Weights of a small mixture-of-experts language model, trained from scratch on English Wikipedia: 1 pick a token.
Below are experts of layer 2 (counted from 0) of a mixture-of-experts language model. Rows are named router (the router's row for the expert), gate (a neuron's input weights, with its number), up (a neuron's input weights, with its number), down (a neuron's output weights, with its number) and show model dimensions 0-159. Each number is 500 + 50 x the weight over its row's rms, rounded and kept within 0 to 999. Numbers have three digits each.
After each expert's rows: "raises" lists some tokens whose logits its average output raises strongly, later layers aside; "gets" lists some tokens that make up at least twice as much of what it gets as of all text. This comes from a sample of Wikipedia text that the model never trained on. Tokens count by the router's weight.

# expert 13
router:535480518442480515424502528445469548463442489484462496513570521439542464427407492519532439465463425513466417453544530501437459572503571432445480464586398424475486483410536533518508377520420584509411442434582491454429438459548537504545460492541489583411532484502479489558400531408504528481613519581514445502510522552584528558516574490488499485421398532562511393455473475509564516472573573523495510529454555488438517547470499532530498468492566475471441456473434535548501490498610454
gate0:475513470488500371547516546566480485558559418517457464483558545471424574524565485543554460496572443490488585560501493461504541509536490503460431406485478512607471547529446462604558496387563418458551465544554454536467502489579488450461642566501454453420526561513525513500458491513469446501448578496462455444487511450527484533480451490472491502493507471543503423534523529475486507543399597489493621484451489411386468538502498583465542518595464403525534540497546518572512376533514506
up0:531539501572536598389547476492554529354609518478530486524481479439502499571518569493431499619488435448523447515478515532515471481506582480536533518558409483501466469520522549465500461607503592449487486497578616499468449483483553523552493509518556460488502499503420420470495447444522517531571499570506444622513482491537475563520539484409423494340476452471533454508537584439506416601524507602490504537498513525508440510490538527460472491472473511528446480473444474378572495452538532
down0:483450536484460527536582528478573523600472506528410422521431460533477580473519459584530476491567480526498483538498478486551509534434527520390445428618522448598439558496455502522417485497516455578371482433602549609482536426466457554563469505511562492458456524513551498489580423481414534448472539469483502449477415489533527423474471508472610552439585453523569420439457509396384515519398572502466531442479478480483520524489480550491531464518505505500507488495515522487550488526403507
gate1:605625444486464601508484429422476519507427455436501445582459547493520522519437464510496515558515547541571411579567599537508509496490430533597452363507584520540511539530461557506487421508446546512532462544530496481466454444430521506516466520569613514572454516517527558499462428493419521501462461597427493555559490519534464467583442545506451525490511510475428445544524537477574453452453566533566424541540539573550528495501472454524482496477606440440453536477452563520520557415508538
up1:568641409477457607464424445473467523504412426487488453569479517493528522539443445524480532521497541492507462545562593552539488458463464509556497378501569533537468497564460558531456442537461510535516481470542434475476485457430511487529482525518574568585423535524502542507443493458502562486482478602401463515579455532538499446613476554532362525505472532480444446531545483480536500428444494498600364516515572530551533506502511477574461498487517421429473522529445604494519550421465551
down1:570550500483490588509480488488550509457540507507558540484417496471479542480479396493479507517493517545534449589565515516536443495485408579556404478465677557529519575554437509642481417453511492500610554446492422445392530470446573503501514531504535522635480518465429509508460514561473429495441439562479469504511425463525561499477463552506469473537433426508521585518486530540511493458485491506560494464585557559575469484496544506481442416481516395427489537503594523485558536516483567
gate2:497392468466454498532450500498504500506567544351527480517505496558577484528509523523502521490448572518567449508582538603496471507439497533483460421542501466437481539510440543525494386444521612559477496612504552527535442565502442523456413549501458529499530596534583532453391541458539505458474523501412475459499512504445491564424388448580538474510453510504547359469488549485537491504378494460490559500530520561561437469391400555519481494473521436454520478481493545563522512441539462
up2:503644553522524545497548487492478532545470472566468560452493495472463582483494493485573494457506448486431558438477467396528465468604578467450489533505483434562490494437526481495513588589443492479520449398510450473498540425505604469527578449560542476462557452460485451537547555472523442527596470553615514459515528518602526405545628552476481530484570494489505562501426438575491543439559485508472459536437488585502582518551624495494492536578566505530512507554496494425511497550454428
down2:558378514448538493432455541491550494487527518460490476528441491494442467490435480534541469489491433589462521450530456509432499560564529451470534518622528433572469520568544581533519482456577533488429436421565447573447551463488512468576545458563512546499541528541522515545484483481539540530513543467510486561443464459545566606563489455499557493462554560603496422462451510508441510425539631594462560529572448367427525508474457481482493464584490539548394583525435574488500481526486571
gate3:555498515558438457503438475550494549476500454455497540420442513514583492553486590503519408503522557444448540476465553413454463410531470559548527569457449506418654512467559520619378380405516500422489439474509471553500543482466518446502409521481525422443501554499539566489543514503455514500473476511500441541473469499502481497459508426469619460451543567568552617476526561502471500499407493468481547502475597526566447474432534465492458502443563466502445522528413519508483530530461408
up3:561524514535470443509564459478443471548449464528477477507519586445526530457491454490516528526517406439399534435428474466509531577485551429461450425548492454518378439561512493422529519489442438535445453542616437471416463516471486493492569486485363511433508569475555470525493474510541415504445467464446598518526556516561552445510495525514445486491396425475458471550399487521483450468514514536477576488444496436459535585552534514565598502561468368454504523503534528527508378504476585
down3:486507518451508459580472513512436471516454442511429485487462448560554485505468522379495519408574539569514561521507515545508503492389522493514501464486539510438435565576493491558583573442470399536490347490623528415529470545501497603559502476443553439582591446535530459571499528511609486546514490426531488431498454525530475465532505499500476460515572627489411561483451535573502482546526502554565574580478486459587478540473480445543469549447473555466547440588496541479459472497529539
raises: ")", " |", "ing", ".", ",", "er"
gets: " ", " be", " al", " A", " J", " N"

# expert 8
router:557464565427479502453490510416392533517468489476402430489521553477539453465458519575560396476501475505432434429521539439454458596510565497413485523537397416432447492455556500529445478489402546526466476448559392435430398434468513438579472509564512557449515501549505458581420522436487512489573516535518473506530564560596580552516579526529504498464424529501484474466466495570584495448529524501532520530440559506455551567470502532541535500500505454452484401467435578536485501503590437
gate0:493458443537535455480596470542442604448445552606494490409433485409520563502492558540511511451549536404482467453478490448517537557390413499476568590521424498504517512520454478463436500529520480511518568405420411464489465473527458536461514489426513502452450399528557452572467410507484410425494455434470539498522529468437455474563453505525403494555468488504507585435560463540550500498487414486544544549456580499552573556473567457626578491485461439485499544474461473426446474502531534
up0:561551516455493519504440538446551381574559476458550511548574451577461426470503439446512478541471508618502464590525498547499492494627551496550404453501604500516469454447558467525565503409514573536521419616564588527496522493490534484534536517557452478570507552472485585446513537533472568509514488553533426493487514504536482537381554498494619519477523513491503427569408529462470512510506558489470493437561391512477461498515439558416427552554534571465476428534520499534592521474474463
down0:503585517588518452550450503568468527517494481486486463505500612499590563463504507464450472512531506487449443424439507503441504476472462500554497492759473492437427484492510484492438522513449498475403529524549487534536455615401552394490458524453568517420473540499495612547466468471517457484482526459528565479584482528476553455539461492522523432487549527449475481459490560497509514544440556470500549533417598591471539545527550538569496445415501533518541537517453546523525425473588558
gate1:462513473503560539488441506469488483561469429417419481557491497487596460600482534518556485449556376571439482458531403455454460552545562512491511499515610495493553451526467474585519495503515590504499558603532468572463560475437426506492476570575449473375503470496556638479419498519412558444501550420544543413514542426514506486468488566470540519500557511465522522552445566574518453489475468503535393487595573536600530441577523471479524487526563488530505436532500512488471513570498480
up1:482578403532509462493561486480463460515477454465442486476503513527659494582577560503488533351565453548449551466515412477472505517577541502445539490544579461441504444511486498539509556476532560498517528522530399493433528485469454517531467501584473479393505462437548619537432420535444490433473577459529496463516493478472528394485522575474467493514490480468550599512473600584524448476456406567509500483543486565536442540511494403414594517539491492455505433594489474422495533539466512
down1:647496459488442561496426445485568496424452511437482490506510469537505534552475490544449389534478534497561476468506466528448544460557474575453477546409424552474564553488534429584537466545523513489577448546489505533425535475412467513516499475526493459578392509516486455444524491474567534493406430519500582484498427403598551504437441467538436518472495544516599454479478442449474456429406545582513446457445559424448541407470545502522439505475525464622499526477558460491603499525539490
gate2:508379507475563597499498537454483473491421552446489502444561485473418498485438423521490512468582514554524490528474566465524446516499369577502464430489499544557533486487556479574468575381541565574471497518549467444535512496503585493422537473431542577516596422454483460532509496496454434501520558476599500447421543499564475517489450478406513488521496502526487454487570488449473542567572509637500499490384567481462568439533410557421463388553506536443492495581521520533498495455506541
up2:350534576487429561445396475490517473540425484534533469390493448458449502537476469469477622513556508582604516497490437542476492549523431496536426332527590562547445498501483433512484485509520522548469485524580533409465518457478519525475529487464498554474553421411397501531489425496445468523478483497595513529497478503559507468457466549447592555556612473484465493525607443473519586538498491564509493527512509470448519426551456520557500533507502566526485520466542490480507498376485570
down2:513545493578541486510522495520524491510492545503585467529510507512410441489548505534415573476504537484544551475512559487525550489546510481494538426397445557481568448567388441498506485550560442440540663488499458518511472508565462527424394505447481560500479462472467492394541437556510451504513539477533568459425475555418472415498429563432523564503444415575531582640496487470488413561529495545483490452486457526562565446474553518473397447484449473509516507388543513541438545513487411
gate3:541437409434597504444516524433498511523461472490488488482570496572601482459420506503528481462484479506581426592482426522431452525434606489459440485538536455458470621478547487559466461500430577503446587511565556386405504462551449537506434467496519483405601506405578456526442540465428500542517553505514447432550437558516477578487495498426448529638555478490504518437482493480570559503549533452516558535559556531387524460461538477494449498476472474493466489464526579506497498545513483
up3:447568526497539440443440403535507524461488517592432541427488539431350471462525504594497547503468487490555478479505522458492424459529549540612513572524475526638537463510583514463433461437509466473472482492477511510485493471547467447467466359430463509485567430602580558480529552545541589535511506536584546482571455491507390533500486451541450429427522534482486530500514501465521492499488513569495541561446604492436606485420547548519478450455516513472490590455426577530488530460464493
down3:539493415589433539427560487532513483460513508550446426453588495520566435468497396515446522454486450477497427489535469417505431449512542441582492458547361468585539495551408536488493568564524525476547488450475448537511477447515521578481516545460462574477548546546537454552554490536506507587573463470404505528506594572459513426449480428527507489442527478492483487567490416561536443546508490477486539486407486532514504450548494595558503561495579369419587554529571534484482522543575550
raises: ",", "-", " ", " in", ".", " |"
gets: "|", ":", ".\"", " against", "ist", ")."

# expert 0
router:534440520410473519443495528423434553502462498471423475510571545452541460416435505529550421453464453519454427431540556467409451582490576465435477466573426414445455502412564524528478431523420572517416455463575484447425438440500534470556455464531476570443546503532505475577417568442447540455580539556522446493498523568584549582534542509513503464492441511551502418437454468567561544457556566514515525530457556512438514554488476520538521515528531438465454421495442558568472484519586437
gate0:429570544492440498513427457519533563458434478462464404531533449488495525586476368557520498516460423485488564372450424471500471507462565563435429588489455496499611528502530545531528497419497547425472454555552501529492522499480592503537413472507606524471550513541541449553506514502461490456492451542479517469528525480489536522513444451367514541523574529475528491486492561484513607507520417382477461505548570524439532545510527415625505375487496591522564414491549503482476482476527471
up0:482468498458531572474474501483503487585525556471590516525431450534440537455521446356420508543420425505452554483559467501516377445520467514505567410498501512549526524496486526432517565485456595556546550534568527526552570445523408436472512453487520462521469481527524553517490604429520501412461602541410491604485475442480498406470556530462524553539554488547513495570574538460546510476486518456504481377507489526517475453509344542402509473497484414486503394517478453500466539501525446
down0:397462499482494523457371507478489523586526480397479554484610482522533433494475508447532549459470443529594435610521496526584388536554483402469401507464520573496481618510435374541458513572499446414592542526448476551569448545513519440433579551446547526548494414512454467533467537480475488527512512529486469482500480568567476527539512616551531515477531478544510452484482454530584566530485556470466491490501557448574420450486484578461522456478496462538570513445544560480452482506473482
gate1:516537544396409477485522457448549542508525512559400540570507366513553574501488451461510476474511442498529484472433448481526570447510488489535432533514487504495503437537566572589580465457501496397448454482473487567521403507455437450481454414523527485531591432454483445456512538495529597528486545489452436500396552487458554544413458454578519594465594497443523430438578529518458510505564597568474501511563525567436559406449457544574467486451527495475515487532474449476452452596499471
up1:522495587572423565403502454465560532505442447598537497559545501489499508506493517468484476536495437595566478495590617501641523431471442482493524497477476484511518516560361527510443486579541487521525456509440441548552542517569457524489413514437552458497526564489487507499520591475430531475411503540465540472565366502546510429571551449503528544459520478391550490452513486502514496495473587529495576545463490402496526453531584552489589546528479368528545487578511543542520498467484442
down1:366536479579479487401443519561475500500486465524421456485583507459591546472511511541573516512454427509492502484473462503459486491540470443511441534447553461575468488518545425547502468536460518353397430581445478458416540500517524513461475560463450573491464542525437475472486585510416525459590523550470501605529468553556460490494452462515411609465569374512443496436475493546492498465413413428600503491540485446488512493522533518454475467419463493538482480430437560557428492492481429
gate2:568545565492453481451429532477485536463521507396515400448555582562480453431580476494557501518523423492556478408512464465416484562486560489544485520555560511513464477469525588524441422422388488558494468395559455460396479483470528501536450407554505519415531492529489520579469476468543483515488492514498504612551532609605505483512555410514593383486550462504519443488505498494547509418472458521518502452561476538517525576493531447506545457475555515541488428502502510470444489362469401
up2:491428440491550566448599552492528517544451459485531522495470439466433674561426511388572460505528508440546493563548449469484507465559515568522451522506475482557572500483484490547500500419461471567524455597464585543511587540539504588487483448531486570469519572396450500449535650485338476539542524529434495512545535436508474495450573483524494432537477531480515451396519482461481505506465525542490458525570569616495478469474474587427481501509485481496474480479413488537503518476565508
down2:471406518444490498370499513471469474456454563434477452537548512416541546516465548494527475539434543499613467568528581531517379474451544540558498569515579544480579499450442429508453439545545449499454512545538585510480572419631504509456488558345539519421527459425458514421461525540505451526460497479462482495560504524459480574520474550463488580534487410516509514453468505447538554462392474436442543545514459440490517548524524498544444554460479555530401504533428479550473512406489534
gate3:508518541479371548467474559486516500464588491452433523434490446523565518550400463564535523565612515471501504586577557463499400476565469553485549587547545503494483436424550580456466537477474418463507534534539576505493434447500511470507529498509646555488555512527585526496425389556490466566476473594483459479474469473514372505432516521506576529422474506445475477550475418452474517487509545485452529513521469504508498541478521509428436464522530555389464510412402528440460440581530491
up3:533469497491463457523415577531565451582474534506559510616555531523545511433461505452570517527451447504553430419449489518421510529463530473546432481510501397513431517461531539476603376544484548537500530459535487522556572537449430543551453592533378463481496498448437448521475587436519578467439482464434547520554484516506581463550483496489484407455563437564470538461468528459530477418411506563458431450520522503555473369450481454554605518448432450518554468526513418503484477496517528
down3:413461526390486509530494570560520462487534475542458425499508476480443440532448506394490593487575576566478459489555447566580528499498505451536411447578488490396491523546594525542526551515418572560428520471542564519533473432461581502564513560567442519539570575516468554465518517499530517534542409461562514576489445390483538566555434464498488407523550528525500483451492496451529480456498487544427487454434486491532502478421561405574497466487491529502465525507455506688505488529474555
raises: ",", "-", " and", "\n", ".", " in"
gets: "==", "ers", " being", " country", "ip", "ters"

# expert 20
router:563432533417474512446499531428423544509456474481418480527577541443542460421438500526545426460470441514453431441534551472424444581500579458435473488575437418453462504426564539534480435511414567530402455455576470445434447443498544467553460468546477563428542531534506481584423570453472540461571548557513450514509518566582570567536549490499527469492453517553501418435433483574568545449562563507528531543465543514425511554469485530531519497533532448467469419478437561556468497517581431
gate0:506532479489467444456397529531530542443455427391492465467455479462502425475476515537453373504483464504566502542525517409563502506476612595480502549507492496563487573463515524548440453514425611527470483494551463517470513499522523509490484509526572512500405439441512535502504412543507416489486548554424476582585571476632465477607476484503452527508480619535511504561484578418473478508429473519542410649505447577525518435431441476492540572534514508505479473568442433506539526451513520
up0:518519460513383442495602385531453642524580466570468507562399475521459540500521504562447493410474566418495544484474496514478489540468551445574495491512438436507537541585470563448372542585507519426460464472516409471522490455420477504519578458509447479539509572576566472582470442460560571435445456501433535499419498506499512443526580456556521472499550469505460560563551582479448468442497477523578553518546499478397486492457495512461510448486561485528494541528466477465508545491536377
down0:568614443520515495495462385468471507540445583557464487480407470479489430441495417417463488559519454425516498531452495543508526507498465545420451464486528563463492526423502509470397561423404479467430482513459550495514470519456474452490456463467527509469394466500439512460461538536483552517525564600506423541537535410618516464508548460520498541451481533515501461553565573612522359546429597549571538561506480503458532447504467512538451448578570501420472469527547445548451596472514514
gate1:472501538530488490443495510480550661525503541411474468477551523467462577576525431584461537444477509528480456478564557458488451502563559538458480506516451503497482485507506528491536502525490509516518488486598553387450382536586555452512515458599503522473541447455467434589463431533477545358512558538473393576458536523455510475620485447490499436564612473440509495525457522502566474565469632480452539494550548468465571515492538404486487578560476466468480550504524559466549576468499442
up1:481512600469392501385489497577503595428574556459520556478514573431389601495495434501592560538538428522470454484537571489432414435538497510495441521577427434570525546452532502512472442554510473552532565442493520537431488492517543541543472521549459495481460461526510482466474459564462528464499367498514570533488530507563457485461525456413502534421608473477432516460425496400517561520432470529455436497452516553549511536575477437417456465445506480523499505458515472479475643504511501
down1:561554546459465576558446463558441512514468573471566462488368558535439504556479519473523468485489498469509450424539511409512520495432472473462428532354507582402443536451571528476490448519479520511606476497542504444461533383394504489478448532497507512513539496569521419475418406509444490477528488499481470600527510463619490457528530490525442474472429478496483497558528597560529464558532440414531497531559525507554525415583516525517524401479555568506571495477610528479440479428453499
gate2:475594495449567442424531501517470531548591528477489455509531482501446519506600487547603453479395497480453571509449455465486464553461666512545504434589401468454449458473563409447564486478545511493484429401532424533464491489473519586503544483510470515553530469521552457567476580511476571424506416481510484572492500493540571501404649498515568520525462516457618490522531557414572469472460477544532511522493528502514482536518506433541594555506493429518498427514495529478562538477502417
up2:476415593451540498437530506393505431437417383455506430461502404458443530457510495481547529483425523546500473516459576516512453500574456470464550483471469617575498462494462440554493461449502560475567472479462408528458408488492543480532435592511559516510498517491451523563559504414483478615459529513571527548509540582560450493502458502562489522406480534536488501358517471532541453462552469536538542446521483480513596512409487639531546428531533476487506544469504510591517412540467538
down2:540468558514526533526570467451515556549505468534422572430544466468525474550439419546537595476504485532475513462519521466515487470457446383489458450471472510524534387477485548571554488584383470497476435498505513511455475520480412540534439456467479422523478514489533481476493478434554426467435470444484484470432546641453455533407526573480494471563459481549503562428523512431424536515608396574470514479527540427424512541500531469443547613529496497503658426455464519551548456471542467
gate3:482480564452451562464450469442436539444422444420447535533495502527462486409549541509443489525505573494418542401570477456423477511512460510435506431561479560458459558530420450493574529533497459512498573516571401581444427440538460381484495494565548563572494550524553527484463574537537439456502530477413396510538439538501477514511453525486485540490541557422549511469533610478539493577595555509548506472546515628512554442515561505457507420390508377542502492478497504494529512547484495
up3:519422504442602423447579554504500530402450482449426500454492417639459518442509626487540496548571536546512456510505432475491545513482452533473590571487524470508490544511465507580480520505501525565522434463573487569435451485416517433474519400504554494476420607455513505492542521593558408444444541463468535382467521499544476440481469535526479503522548440482539556516541536417536519532489425552461403479482533491532488469531471553465488604413480440492582459455575489443453454481467554
down3:577504545443489525472482420456489494394473555474445573481550419487445498497511462509463532478442550484537376484459479620493431433423467527472503491396552565549411518500482525563481502476511484457449520446508514480486550439492576503514512408471459541535516445480472492482534492490559526506431408538418503527530501561598495439452445419516567595414565529527462520517463562467513461525485521609618543514543484485387443468530517481445440493405542477580541592366470516502439478460485536
raises: "-", ",", " |", "al", "b", "th"
gets: " |", " that", ",", " his", " it", "k"

# expert 4
router:534438524410474514441499533423438546507461481480422475504581553454540454415439502532550428453488446511455430434533563471416452584491571463437476471575423415441457501416567522529471433517420570519406455457574473450432441435498535474564459462537471570438547516534507479572414561455458531463576539564522446505497533569586556582535546491501506464490443519552499417430442469573562534451550571508523526533458544518438514545479474519542513513526535440466453428482442557565473489524586434
gate0:499447526510515543513474497503454495536497538462534565552535444539484496530527501487370450455438533441427508535522519540419377466591478491424499420483448476451500435496671427461429469528472576453501562481561477554401420479490498466547484586547503549530463529513551536528492522583464584439456565459514453486600511548430513507496590494586511499488427458466519449516570528456546503557420573557446538485476522552501470488522543605477533473476527500486460504473610487425591378446501496
up0:524487476511531532520533475452524512581488504450523510489481616477623512521433532497567555545559527522625548499452604544476485498488558498529487550482495496598445460549352587472539469410521454505484417593572533512526549446536502579446477520485489474499521589408451477458456494463566501514498467571522486452458434495605517525505463595436531539509540577540545541514565401592541442476593504519422572557518440527478488528435449538425466577587458433530496522531506497566494492501552493
down0:523454515509515483431464557451548503492467516467522522489572504439606518393543549580599465535526481466523578491602471461508543563517479521574510504523468476568512571481531516413487420511513523454405490549556423563538478475582422528622577457546525497442427551576542534504510564520561465495527501587499493446432489480596522623519495479511431440527547544475455521384477542550502500562464584514548552491450471420455481460450498465493539555595484455510473503520445621518588440496443457
gate1:437526417518360494430488492503494564473462488494478425560576555470559623500518503517484434431437513477505449450482477483376534531525515548535612541494466490540492506572540569492524466560493453530561518484604520518479519495576537552431421471533468503363508503481589594446497508487480483444549500496411459473498470496517429466479511477456551487608579467550553526529479530587534500462477478481523515524518551455517543469496473548561548471477562529487547502441501470448569618381647459
up1:456480519477579588526519522513565463580578484424504492556490459456451392491432406496527558470539514420545574509487445440537468511505495505481486544529588452522472464519472394461558457378502444508435449467526447536487509498396502493494512543595542496482498551552421471551481463541470551556440478500537536480527599511478506477486430474567479522399426602422492449471439361432606492549473525483528482512463516558454502540500480453525411398530483492485456491601462476553507499508442378
down1:464529529571388518442371499531456476460400517497488546448570525537549519465496437515476463496534483532619507385499529487482443500502495552485484555527488559467500536539531483522435471540476469558453542536533434478452496504457576443576413455469533562373430513511455529539465468419473582580573519520493429545529472570480551456527571520544429493491549449483552486561527551485605476562535494494466511474410535519485485489486532573494469557517510501563477414539516530569505447287550536
gate2:500536492559492446464559449542507409422522548519481471508488518555447376501524551566469425442431525500513459518587503479466471488645552422369484551492525515455588535450459535510399532550507528458461446524532565436547498519470492446583462557518428535502540526487504549483505524567530473470636487540471545467416517600518502516458459470501553452432439474543444557487524607481432579525436479446449513412570419551473537497410515463424554539564457494510499542497481597440532474476516531
up2:495519501522571490420446594425537574638470445508533549526487455431635489504540514519537553529556539571406435539500518518505563525457556571540448460516557595543551556478522419640497440495503530531475481580523529571472541470567466474437424470481571533461516547457504498505550532593490556536431633446491460552416505511515501560473545516439536559474494578484456412498393479528612555494517503506457519536485541524523527518552543459478473466462507498400486509518506426487403527480500518
down2:563510496439559494472505500404375536556515491547469445558610471513496478546636514436456558589496447496498515514490485509570509483414532509647535537428451558514522557416563514433412490504510521512555437491478460421553491473533461488493468427450522464521497576538503518507531493533526545498557466515479476504592547549494507516506504444508448586494554471391599556421450451564553499471482604527438467530449477465445542502473410460522409586484509464423616452440494469511580553488505487
gate3:478432533502564556550516505481568459520498590503470558392540529475490524496397476502458500444542511515393516472459651541441483518589448442482501430497486441584548461473472483471490539548443487499510428513527529494502442530469520475513603453476539482440492527472407497536477478438337364504505528419529555489479654518595501557483409489584490521506479495453415552443505469477507429461480564428529515478531504451531557539564555482530505595468551554508498513551529508506510475604498454
up3:586574486456475436475517558542429509490512485537538414536432513507519577477499533444460478508556508449541516447499503527518427454473500498528500617516489570511530551602463376567407525530507541492483499458499452525499525488467449456460499452469518495430518562496425535489472426462482536376509509554511423565373519522506502455435513487498406370643475507520627549429617477556524600553494467522529538508531518580509534452472565481482420576451546540474475490516510505483382536515501493
down3:448477485549489512475420458559486506531425524512451460453585515425492407511565413550573474494443541565520489431539564496475458585495457540526514532587533540555523481468475488459494486503563508497395457593447553558493488432502500382581525354483616515452456377458389553497503502521475531501542534494520501538433530589448520520496479526515507427508527414491568566505524522565626474509529523511548453469518442491542609454527481591478500524435511497454472378477501432511464539537496451
raises: "-", " and", ".", ",", "s", " in"
gets: " |", ";", "er", "ic", "in", " /"

# expert 16
router:520442516413483501471479510439429545493438471482416477514596523469524439408440491519532420464513447492440436431520543484434449575497560465429483498586407408450464504423561515535463426506430562528358435469553480456428433448511522471565483455533518581427548508557522447577415532470491531459577540534511450528494557567617552601534530501492505488480446513530496413449476482559588533415549550519510517528471540510442504539499512518543523514517549440465455419475443540540471495507596429
gate0:491613522567462543543479515469435481460559444422542512524448479564539406548576409449400490511556547608537515464519420427507519578517452439467478521502488434468504509473489494531575541554488533523407529582577606532531444498579559446533527412543479465521505519565505566528464384530509444419541532510462423489513480477440534491565500385476478517452501450556523493465476525432518563490579511462491489504525467524505516518549634399500530384440532552512503469494509585493498397504504559
up0:461452565453516493564461546488516487535588534469481517509469496440539565521452424484576521498431491376523573431517476510539460554479531442400484464498557505520449537538488555496547538477527495564478471503527529520563490479482567462488518415561562511535543532471527459475444533551522565629544475492521538586431517517517520466515563425485500515501482511467524558507516464503447583530511490465496550468465553685542544506557551482513577465558454536426587470402539400436375485632389563
down0:485491558418496499530474430548559629485511535572489458497481540500521493476445534528431409466554477499610534533513491557470477464445430502553489498523546626503501622510462541510496529502348443455448529496533456440494553531517475498473597508434535480453421525509525424574565466513517469549522483516450463576525518577488398418576563543491528567412523543393483545450508462490490423490460585577499417488397524475497505472504526428558481470556515503601488538534476533488465403417512525
gate1:529514482529475461467529501457472552468470359483347504477512584471459447535477489528501408471480498517515489539484537542487487520649550510435518480475430363468431532484511436417608398488450533436476479509584513506497555485594504443514530519515532541500429543500499455494462539487470480451504485473500456479519482498537536413444577490457486525423515412448429490501502531447518568560484554546529472428488523524443425589538592475520489553524566415502449379476442583526605498422560509
up1:508548509477488456485613514512499386530564476550557567492456618463487488467532501530566615476518564417499452446474569601453489506525556604453573565541545528446416522482512479480470484539545528433507483466513483518393558489503523489442542381612483539583535521550540534566537490524451540516481456546403526555471471541469520491480553546506497484555582565488494473481544425500505503418510416524565433481550544528603528561519392466515537369438461464523473456533448483522526429523467549
down1:473481516541452441491549506533433563505479424518545502555455522501508389574585487419457535515432473525499540474544494475430519449406506451617464556519473539565539500492451566434524571440551420479555514461576508443544466456596508389463530581420452509428453488486636492413466532537559497451464473441480551490476411509412520496558538520526537519521448539503465563587435425473605497574478441538501469558455514423471506474478502491449485525471537425470561577418449503588499502573482513
gate2:511356513438482570542547569555535505495462496459431564440463449442597480484410515479490418487499549384488482539453536559484488478605499528412471461506397500536431531460498520554485497543463452526486404475506475538510523486513477477463495543545538497482581390506511584534452491455503449505555572453472558595515546492518519521499500509490460639478517502527469391487449558457509485407500466484511457518519501434572443535544405470534477488436571535500372475365485461491474548544575418
up2:444495473463576513536528582503492507417449467553514555456506535469464514489400533517554489494402591461532478551498543522520544483475535568494546467469520506488512567477518458463527515503501485592444473453533390555550524561429413477483537443556492489501535429622558531485496443460553379577500509491455654570438513553479463517480467550478370536510573476468459479526490501473383405458527415440552424475525474437550399547505447470555528434501501494520388507428506462449471499553457552
down2:487524577494478567511582496451500505521581526456479527483564427464484463472454472501375535541580493461475479556469557533518415492444562514555553464422465475486543396467508481386376534525452418445544538523538542467488443493592481570443586549431532480592512432395413479518520543600448487511494532497439488480478469401535482533513529509481522562475422559527418552513496421552529500584580444532426593504546444450457502523440531544481466520473516554569513586492505578545512538502464559
gate3:527547526490699447475502480537522535499494543528551466496471505451497530434508487526455491498468559600485537362512481476548518563441452539558528497507519512509582545515557503550652423506518515563544581523517494479463433502439629523572493390440392499595450538497453460485550490484529562503501510510549463510456490510449470490484498476536567371535485456522502472496495457496460504665536505551528506457479509653485489479482511508531469494564477454521514519558557557595505432477484519
up3:495496550526470505425574551507505379508467475600479441501515511457498433513439517511536533551469464505496430514526459458529585474522542490524507577526441519474526454488446561487531598584444569488550455458571414484514554603506433475493422501548545474474558506465532571536454465454581510463485521571421474526575458478478500504535539556559510539443531548372496498551490464569495568453567526357443565550435557486567530493517446490427425408541471550474423433476446571398565573544538520
down3:451434507431558455554419533464545492486574503538468528351564393505466472485536468455561499535476585544493584599555479452496499460454481576517464451459521495499451509421511556511503452495493434491492498447480498490438521516528493525487505521445458422593595481624499577566562480479518500517564477570615545437519561490443483529557526464556434599553492478505588466507504494522547500509448485502515527453505564470594444432487493415502488589505502526452381479497470409436418467620510455
raises: "en", "ens", "a", ".", "-", "ent"
gets: "9", "8", " is", " (", ".", " was"